Experts of a small language model.
Size: width 192, vocabulary 2048, 34.5M parameters.
Experts: 32 experts in each of 9 layers, 192 SwiGLU neurons an expert, 1 pick a token, a softmax router.
Below are experts of layer 2 (counted from 0) of a mixture-of-experts language model. Rows are named router (the router's row for the expert), gate (a neuron's input weights, with its number), up (a neuron's input weights, with its number) and show model dimensions 144-191. Each number is 128 + 32 x the weight over its row's rms, rounded and kept within 0 to 255.
Before each expert's rows: "comes after" lists some tokens at least twice as common just before its tokens as in all text. This comes from a sample of Wikipedia text that the model never trained on. Tokens count by the router's weight.

# expert 23
comes after: " the", " a", " of", " and", "-", " to"
router [182 194 160 175 164 148 105 144 135 177 120 123 134  81 160  75 160 109 130 140 123 158  45 108 146 137 126 139 163 100 159 141 144 107  92 145 120 159 187  94 125 132 123  64 114 202 171  89]
gate0 [199 108 132 178 175 130 138 156 144 109 138 248 109 102 116 188 126 147 151 170 120 107  96 138 114 135 112 101 146 126 138 103  99 145 163 131 121 142 157 106 117  97 107  92 176  66 137 127]
up0 [109 139 120  90 101  94 153  96 148 182  90  79 122 116  77  80 143 151 103 126 133 117 144 122 116  94 112 164 131 105 104 155 147 153  42 106 112 134 186 147 108 206 127 119  57 234 129 160]

# expert 11
comes after: " of", " the", "-", " in", ",", ":"
router [173 141 159 159 157 146 109 124 111 153 114  93 140  66 128  86 142  89 127 160 128 140 111 135 120 160 167 166 174  82 156 140 157 130  93 158 182 169 193 119 217 106 124 136 131 146 174  86]
gate0 [177 114 168 156 154 105 100  81 159 116 144 101 113 167 107 140 163 126 142 146 187 157  68 122 130 131 127 124 159 121 164  93  47 173 156 130 129 126 114 140 144  62  92  97 124 150 205 125]
up0 [ 94 159  78 126 130 109 169 174  89 114  48 137 125 142 159 120  89 172 112 145  78 115 128 130  68 118 138 151 110  96 118  98 106  91 128 117  64 113 100 164 109 101 171 134 114  96  80  65]

# expert 2
comes after: " as", " is", " with", " of", " in", " was"
router [136 160 148 140 184 129 107 135 155 175  99  89 172 135 127  69 140  88 149 160 123 149  68 160 118 129 130 170 155  68 195 193 115 105 107 180 123 183 155 117 126 115 101 158 120 154 126 100]
gate0 [130 119 147 129 152  75 128 129 144  89 136 134 175 126 122 115 121 153 166 153  89  99 164 157 113 150 137 110  62 179 117 144 144  95  66 113 110 131  93 109 147 165 133 133 132 159 109  35]
up0 [172 150 130 112  85 173 148 102 150 125 172 170  61 130 113 165 152 103  65 128 134 111 127  91 112 118 128  75 173  72 108 132  87 145 166  72 158 207 155 137 164 132 140 155 116 116 190 158]

# expert 18
comes after: "\n", " |", ")", " \"", "==", "==="
router [139 137 106 178 125 141 123 109 155 150 121 132 186 108 174  93 154  85 131 158 128 167 118 131  91 151 142 160 184  97 147 186 168 119  61 144 152 164 155 132 151 138 146  84  99 156 177 123]
gate0 [ 76 127 133 156  60 129  90 103 119  98 152 116 133 135 153 130  61 169 129 112 140 130  90 138 100 120 162 147 134 121 112 175 143 114 138 108 145 196 139 168 106 180 124 144 117 131 157 115]
up0 [114 124 138  82 110 133 122 186 140 134  92 130 122 136 124 143 171  94 143 134 135 104  91 106 114 225  76 152 125 132  96 100 130 152 162 152  71  78 119 109 161  96 167 147 138 126 106  88]

# expert 20
comes after: " m", " p", " M", " w", " T", " P"
router [152 153 132 160 186 107 109 148 130 145 120  77 179 106 167 114 114  83 154 182 151 135  95 161 135 170 148 162 175 122 172 192 136 110  85 165 155 112 174 125 133 136 182  94 116 167 165 103]
gate0 [145  42  79 199 137 161  65 120 126 151 158 139 205  86 178 173 148 165 179 112 143 133 128 159  92 124 178 157 118 111 151 200 164 109  82 131 107 103 105 141 105  88 127 144 188  86  92  97]
up0 [106  82  65 164 132 182 147 170 112 140 132 144 150 147 112  75  53  80  57 142 120 183 201 140 133 119 145 181  98  85 130 132  58 170  92 104 102  96  75 123 115 141  94 181 119 126 151 114]

# expert 6
comes after: "\n", "-", " the", " T", " C", "C"
router [160 156 143 135 144 124 114 132 131 190  81  95 147 113 183 114 172  92 132 185 130 150 118 133 114 119 166 151 143  97 173 176 148 122 103 164 149 188 177 112 160 135 105 139 113 138 160  91]
gate0 [ 99  91  74 166 183 157 107  83 235 125 140  61 126 149 134 117 168 126 148 156 179 101 106 123  97 104 147 169 120 133 124 106 133 130 118 103 112  96 131 114 145  89  90 152  67 103 144 140]
up0 [130 118 133 186  92  64  92 160  80 143  97 196 135 139 193 121 140 131 173 175  76 121 109  99 146 119 136  44 126 126  98 161 104  50 122 175 112 102 163 114 129 132 177 130 120 105 129 144]

# expert 15
comes after: "ed", "s", "ing", "ated", "es", " due"
router [134 125 188 111 153 140 116 157 135 163 104 100 202 108 162  94 176  88 191 174 151 148  74 156  86 146  88 153 163  86 136 176 170  79  97 179 138 151 182 125 187 101  93 125  96 153 167 126]
gate0 [102 159 218 164 155  76 137  70 160 136 167  97  97 137 123 158 116 105 143 158 130 128 127 117 169 136 135 111 114 145 124 139 105  99 112 172 137  88 180 147 107 140 152 136 152 127 205 138]
up0 [137 191 196 167 143 142 147 135 106 121 125 113 154 152 168  88 128 133  77 100  92  69 109 137 107 127 123 144 175 114 139  73 166  78 194  75 170  69 130 201 118 138 161  83 127 179 130 135]

# expert 10
comes after: " |", "\"", "|", " /", "a", "i"
router [151 116 196 197 134 123 137 152 144 176  87  87 136 128 160 120 168  61 157 154 129 145 108 134 106 114 108 182 155  92 155 162 154 100  71 145 120 157 161 126 146 109 107 113  90 144 169  97]
gate0 [ 99  91 139 140 172 137 162 124  96 122 112  98 135 129 167 166 144 153 138 168 108 118 134 140 101  95  84  88 109 111 124 117 165  94 136  89 164 122 144 147 147 169 121 138 132 142 122 160]
up0 [140 122  88  96  72 131 135 123 170 104 131 157 114 149 109  66  92 112 115 113 148 169 117 134  99 232 161 139 124 108 178 165 116 130 144 122 110 141 176 105 106  68 125 138 152 116  52 128]

# expert 26
comes after: " ", " 0", ")", " —", " 1", "5"
router [150 181 137 138 144 111 111 130 143 178 109  90 178  83 182 101 146 101 155 173 165 164  70 130 129 133 111 130 166 139 153 151 146  96  91 197 139 138 128 104 182 121 103 116  88 136 158 120]
gate0 [138 181 169 134 144 119 112 184 108 111  52  90 134 121 156  64 148 140  86  71 119 158 113 125 145 135 123 100 117 131 104 160  88 105 144  47  96 165 163 128  85 130 183 106 102 161  97 123]
up0 [149 133 178 107 127 155  83 181 157  90 119 119 145 142 122 125 138 113 102 135 179 127 164 144 181 166 168 168 109  98  48 138 154 125 174 128 148 124 139  83  60 127 168  92 107 141 137 168]